Experts of a small language model.
Training: a variant of SOAP for the experts, 320M tokens, 4876 steps.
Below are experts of layer 4 (counted from 0) of a mixture-of-experts language model. Rows are named router (the router's row for the expert), down (a neuron's output weights, with its number) and show model dimensions 112-223. Each number is 128 + 32 x the weight over its row's rms, rounded and kept within 0 to 255. Numbers have three digits each.
After each expert's rows: "comes before" lists some tokens at least twice as common just after its tokens as in all text. This comes from a sample of Wikipedia text that the model never trained on. Tokens count by the router's weight.

# expert 36
router:188090102136175100157125151090129161097106081127099083108174095164069123125180189128152099101186155082165098160094126151091119169098141164108093133116172113162152149170098097093114092066145098096095101122131118107130086125193153114171117075098099086110101080142161173145092093101097178087167162137093125106089137107069117096097108148171
down0:121151103160123092103171163158110180150135158146136100126086116086149144141122160124119124136124137214136188152105111071193110091114114048145122150169075185135092118144109142066122119102137143100133124124148139203152100100076116093124096173087180109085120156068096054170136138173155098120140133150120106076143060168106102111175146156051
comes before: "\n", " | ", "0", "; ", "\n\n", " |"

# expert 24
router:178113097126127123158139136098150174072124086122109122115168082152076098107201178159162111104178129105157103148100114149106080133117136143091152146127183111153126134157060082117105115093152114099096125125134120126133108099173156127164125083112092117111108069112142173147108078112102183077172174127125130116098148100083135114098120162170
down0:141181149113089141152093152147160105116133112166088100097122088077144163183170116139079153101110144149127143129144114150158156061125127197114142123120132074112089092125094107142089145159119122182131151088135108179130144146113110142193136084163054088099113077164159142183172140115108152178153129159163132143140067114141176085103171151103
comes before: " | ", " |", ".", "\n", "% | ", ","

# expert 74
router:179095108132176091167133157088121161098100077130091085107176096168070112113180196133152093096179148081163093152097132150088104166102137164098100140118176111154151158159098084100116095075162095104088106105142110114124089114184153120177123080099101093104092083122165170142087099097103176091164166140100119104092136105065108104092108147167
down0:110140136172109158101126048096105112089175121127160164153038139136136140124136093113073146139134123063151126126178109144171108125171165100074096079111139133086146134105125105122133111169071123158111131106137070131171138142156066120111132115157159124143106223166117147092081132114178137165118157112143115129167071138127061107136065162060
comes before: " | ", "; ", "–", "\n", " |", "\n\n"

# expert 32
router:184096102146187094164135163083114159092113080121088085106173090167069109106186186117150096104188160091156092159095125153094099165098138162105098142110181109159163157157098089103113103074152100102093106122140114097134096123182146116167118083096093089105098084130172167136087098099101172092167167138106112105097128102071122105098100158172
down0:139196142160118129116129099189185124160137155124149114151114135159141097136050164115121107079104138135135117121116096126157137110160187119114120111103162085068179067174118137047065139099080133089101140174087141122127200135057070156120149126118153118100142080094096205132139124065117105158093146137157211106050143089182055106140136157100
comes before: "\n", "| ", "\n\n", "|", " |", "- "

# expert 68
router:182143144147178133129165141064177147125100088176100089123151150165096127143215129131186104100150134125151115131135170124126127163061159152110093147099196156104158164157134135095147109108130126075120151156160122119104109132155119099098139060102147132118115098136096140151092128132140228105208135138072138123114095105077140151114148101137
down0:088102120125102116113085078135087107135144164138113152120146102158138115098120182111099118103110165108164106131133067099148120146168110128150117126095106122101150107128112082106119100133141146065190140057099163091067181119095152107142073149182093078144163129068122110097149136151116150141094144185149123182145071095098172103162112088128
comes before: ":", ": ", "\n", "2", ": P", ": S"

# expert 7
router:189098126144148137151179111085165127122116113173115110109126152174106150127234130137144080112168138134161083136100167131112094155068175146089105148112174149114143138142122153076134115076135129060104148127148129154099142101181068097121069057109096174130116072173129165130076100100138202107188147132070142104094108091097113139124133132125
down0:186091134143123157125126164093125116166126126117162119149175173063194164086169145091095110171101159123167160116151148122169144101172081117161114108125080161092073140171172160114121121096174165131119101133178132170139166097111147094115107104170114128076170119070153080119066090132095110121052096181159159099143145136128084209117142179085
comes before: "\n", ":", ": ", "\n\n", ": P", ": S"

# expert 86
router:148120107110156129161151162136156142061080071100100066155129101137053155125174126167170139141172161122176097158134130163117093162132134158105082125129190140137153165163079096070080075132157067114114087134127095116156103098159105109164104076126138097153080128128159149146129091125106137117144128149085133129128125148088120110105089140147
down0:150107142205162115128095196156091122128118059159139073126146141142144139149123124086111167179161146180184147127101133113100070146119139097178134150137121207134122146129151060131138092142127156091159078119090107170083172127138178070147190123094101173127122134130084100087121118175145068083127121196113153137145073121141146147098164104141
comes before: "| ", "|", "-", "- ", "  -", "- M"

# expert 9
router:165072122122137104148164126122128190073127097153144086103153087154100110091141145139144132116196141116129112164066117120121108125114159141096115152137161110166124132159070090110099126067151092080093101153147134093106114100130123108196098115086113128111096067113151193152118108106105179055207184123106092086099121109082121116119118114174
down0:140177117117153116067125150139122074104062110181137132179167136089179120072084124158097134140126089135094125160172101114142117111126103098114142192120086132188149102112115118104147145144162099129118109151153127099073108140132146144180099090076129118090110102117107147137144135123125230080123122175132098143124114138105081133134103123193
comes before: "–", ")", " | ", ".", " |", "),"

# expert 87
router:180090183119153137154138131144086196110107089124108073109132090134042158099190172148187103137179205078151110117141094117111100135128105159133119132120157146142159160154087103072131104108150099102091113138144102101148129110154155144181118118137102121126136088125147121186073060115125127102128165102112143097067093116069092141100126159150
down0:123135103118112135146178159085146151104136170160188147142107163101097092133106133128064163128160160152158130140161163100117184158113180102134131129153138105162141150157157186102149118108120147115117133199098152160091152102106092136098101130076143085167143191128172201116163154136113137131058106122076105141120113106116158112101156120155
comes before: "| ", "The", "|", "==", "===", "-"

# expert 65
router:200082139134122087171121155118130129105128111149132100103180118122114147079156172133131075128144132092150086196095115132135152156102192161130118133164150085178144119149158055035112118052110129113118122154167143141123121067134096126178130053056133139146098128142135190099084134098123145087193166102121125155062096109095091074099108143189
down0:147131122095129166085064112086205109140120131107093092110149129134116154116123157126191134133153092143162117179126162145149140081146099200133083118111100075138140134149134108136147114181110095166123171095133123098146126106110130143105145086110150093090132119133172102162154156060187176120148154132123124050139134097125061115157164120122
comes before: "1", "2", "19", ", ", "6", "18"

# expert 4
router:183090098143182091164134146089113158097108083122082081107169098165071106110183190122146091109179156087159098162103123144081094163099137166097106144121177112159148158159104094101119100076156099104089104118137117104134093124179151104168112084098103088110094097135162168141085103100108174092173171140106100114089138106070117107092113164161
down0:201154105156163188075128161154094095137148101045134117144108153104117105096129079134090134113150090120154057149113139077131138095190143201154110152126129179134159120143123145116163088157100134133152210129149183142127158182135162187107131148133089096122183123143103093131102154140107139126140095153101176163107124137211107183076120087111
comes before: "\n", "1", "2", "4", "3", "5"

# expert 127
router:148131135141145111173148167093142145092095077104160115098149070180079135147131235118123136103171209110150100136059118132088100150088194132125104153146180119146109124146135065141095098113115126034116103118133151104101125160130103111140140057125132135100085134141145168120065057077149205101183168099126119093086103132083124096113151164153
down0:176208107081094143187107134191130174132164101163118097130149105131177100114145096147110101186108175141144130144163162086125144084166187116158094192150159110108160151042159129085129115181110132089122103128159164101125119152079111104129122110073085144128163157133166109092136153091094119139123128104122163120162152128081157141115136066085
comes before: "\n", "\n\n", " B", " N", " S", " P"

# expert 41
router:169137139132137111112122147094163146096095099125137107141133128157114124077198155128139111128195150121177085116109120117110101127117137098086100135138136123162173095151151106122119146097111127081126141120124195150115132090131136139159142060129104116147092098182128139117117101094131150093227159103155158075056126108103126102095130152179
down0:169097135166120129126180176123107155159125109075101128133113153105115122191081178126106199192161085088105127115157138114109099148113168111180111100107084102078195127107181163103199106144207100166121125113102127099082107142139120086131120159179197144074165152124057181136139151047055087081105105158111153085126135174083142105195209151093
comes before: "1", "2", "0", "3", "4", "6"

# expert 124
router:160139105135167090132143142075164119115038085138113102140173125207076087123217138120207087115134118108154095172128139131124141184062160126156121170099196145110143167153124133123159081092164105100090109142164097089125097105155168133107101081081125121098100092162105160152100112135147168109196125116092134105087107137089120117093154108149
down0:109085114101107094165128157128058151166213153115101132123100082112130120067112096114132129087106117103145162094108147155115189164109136133144054109145168036132130129107105073112089104134121103147164106073116119161150060176126184109137141161144116100120116104131164141103128091120176145133095143059153113177114121050152171065130100147140
comes before: ":", ": ", " | ", " |", ".", "2"

# expert 118
router:174067162154115118186122155114104157102121086130118053083161086166061142113127185129119097127171126118128085124099141129068145166144148176101136128145147086173143142149152141107148120066103112103073115144112116129131143106136186093158134110099147152079076107150152185125095080059153209083185185108129144067095108107071141106074156122188
down0:126082082116156150080139153159141103110130150132139146110147163192090106118124106135112119144214127126106158121120091186109102132174144117099120088131154144142084109103123084096095169085101104189150084162151147115180145153106095130088099178150039122145141119116136093118137099133107058186095138138138168132114108136121128169079169131100
comes before: "\n\n", " The", " He", " In ", " In", " This"

# expert 2
router:182140125103122112152158142109130145083035133121175060117176119143071105112113186089131106140194136114203065136106107162109149114128177162129118143131150116167107157153080102137131130096135127115100110117117179155101132107162178151152157142097130141165110040143175139167105077073129183111186192144113142111094122136118111088113104120218
down0:154153113153122108123123103107071137076134068130085133118235091101079144183124159143124098132157102081146147111145117056151142155030118180110106148095101114133130176192114125148153154129126114083112134094067070125092118151137119106145184137107077092173141142111149141134137161138188079069166148125096148187180164090109153159153160156106
comes before: "0", "1", "2", "3", "4", "6"

# expert 47
router:164107142176149078166105124103137164095100079148137076112142062183110097105149177192111114159180167109138104157126132145106112177102183122095156147138179159172140110140100064098112102093141121085118095147108126126142150108158156110204122143074138121135103074157126139126108117091115165095194142127121167082035132136095103093088145139132
down0:107045139128125084165073153149129125155106133093153244083140119131133128106128086121148156127136096159136152122109154120094128116187142164163143114124163143168167142156131210122120152117116160145137136136164169116116091102120222104138127163125135116130125085157128088103159099100139128112158140139152148135167157155140103097154103151142
comes before: "1", "2", "0", "3", "4", "6"

# expert 71
router:177091172143161148150137111130076191110123100132103096092126097146052139094173181151162081137178159069154099113138096114091088133137113175128114120120139139155186153143103144079148121089150116094102095135141123105131132108194139161187097103135097111118110086143141124146076053127126123109130199083105173085069104107063096141110138144141
down0:106162208067147091128128152209088112170167111106161108113147132086132136133138130173138065110120118061099106147176106152113141119173140113107118129138152134090102119126147120093128162142092130075085107108146043118131162125137173168099127142114167118156155096146183044157098117180110104133103128129104109133163142104122123139124116164144
comes before: "The", "\n\n", "==", "===", "\n", "="

# expert 82
router:178086138146170109172129115112151154082110059159111123092190108147095087142138143104125106107149172121149109144089167117096087160137139109096132130136206084173125173143139071076064084119149113115056095117151110090124101125124123101148103076121115135104126119154115212156111109118089192128156196123093098083115139128075113091108101110159
down0:103125088117124182106068141137171149174222101141134158138114161104095138113174149203128161148118154082133122092117104069204109161139124131089103138202092146108085094086129142148132148170179175108170076157159156145078112061131127080164113106147133138144121105117091121129148117126142133129133129146074119145107082061097120123131166160082
comes before: "–", ")", ".", " |", " | ", "),"

# expert 113
router:155080112162076089181099116064101163099126087148116120121124103115066080130163131131143125118192133099116100159110125109116090152063165157111097145149213079133107123173159076117092120124092131122084175116139144158171091083173151087131114165040094102127166087127134167140123118127088203091176149128083075072090168159063110105082135156156
down0:075126184099091161150139114123121123145096202118158161151130161147176157118115146104124155097129118159137109148119190110110169157145100141145108167179110117122099163145124130130214154101207153181159155118180121160068134077142131131127121147063100049186116190130124099098129136100123074127137138083136122147080105153125115177123168150133
comes before: "2", ", the", "1", ",", ", he", " he"

# expert 121
router:183093102137175095159141149086123165097100078125086079109171105164070106106180191136151100105177154083157093158103132145094113171094140167099098146115182108152156154153094091094105087075155104099095103118144119102132097131175158127175116077098099078099095086129165174147086101104105174091166166145107117108094131112069110104094106162163
down0:186123123133086186117127110161106103163115187141157179098080129151147153186161158118094106121113136158160136133080102102103193130162127122112145145122118220124163151123162165124178182105140184126141096156126074153058080117117131138187160113118132188162110156126140162109069084141074134113194141090135113129132108101086138096112152157110
comes before: " | ", "–", "2", "1", "; ", "0"

# expert 15
router:147113108083142128192150153128139152098072079092102057142136119121057139138174112154171137144177181097164108161133128175142099170130122141118087126142180132152136165166085101083078090128155077116104101140126109122145086093148096103161116074141127107160079126123162143165148093111076135105144137151098119106142153147079123125104125161126
down0:093137140129181112130148101110096162175106122157181096113089154173097094067172127138154121111114118100097122075112205116099120181137139119103171138109124094122136119186122127131163178119089116182146137113122148113111155098068116099089106167160103122114133096122157160099109035120132126050150153106111124091103154153158093135078142184107
comes before: "| ", "-", "|", "- ", "  -", "- M"

# expert 18
router:127099151175129080140134125107087188089138095098119066104169106146003107117144129167146133148178104069122040122088129153123165132107130170092105125137138072131135146145124113109112146115113055130080128137176137147099133090131130121155116098125069127108141060138147183132140101103089185098151147121130107064050169105048178090054107129138
down0:113133140128142106076155116128113152115106133177178150102146103138162084156161136112168166081154104193122129158158168149136109125102145069108069112160125137109153155161092079116102142160094093127128176153177133106122116116142197145176138096097127175070106179148133099113183137134140179092084085163176159124155140147097133097132122156119
comes before: "\n\n", " The", " He", " In ", " In", " This"

# expert 14
router:227140136150140131163125166105165119068073120119113091109113077180069091108131143115152076108187133112176088156117153184103119233108153171111121172096176120127175169150070113097151133148146107065121076089130125169104138134183144161136087081125121109144106105144071163174137050123160183103170153141125180127140155127116136102113138143154
down0:171139117152123202082091104096157089218086126094131151110156112203079094119126132118096114082136105129079124156111135149154111189082102095083090150144139179160121154148121142123112140140104149149137142140143140139133118161099101116147138133117101109085070093089127144097150138158147159116088144128196120103111133177116101129158112120181
comes before: "\n", " |", "\n\n", "==", " ==", " |  | C"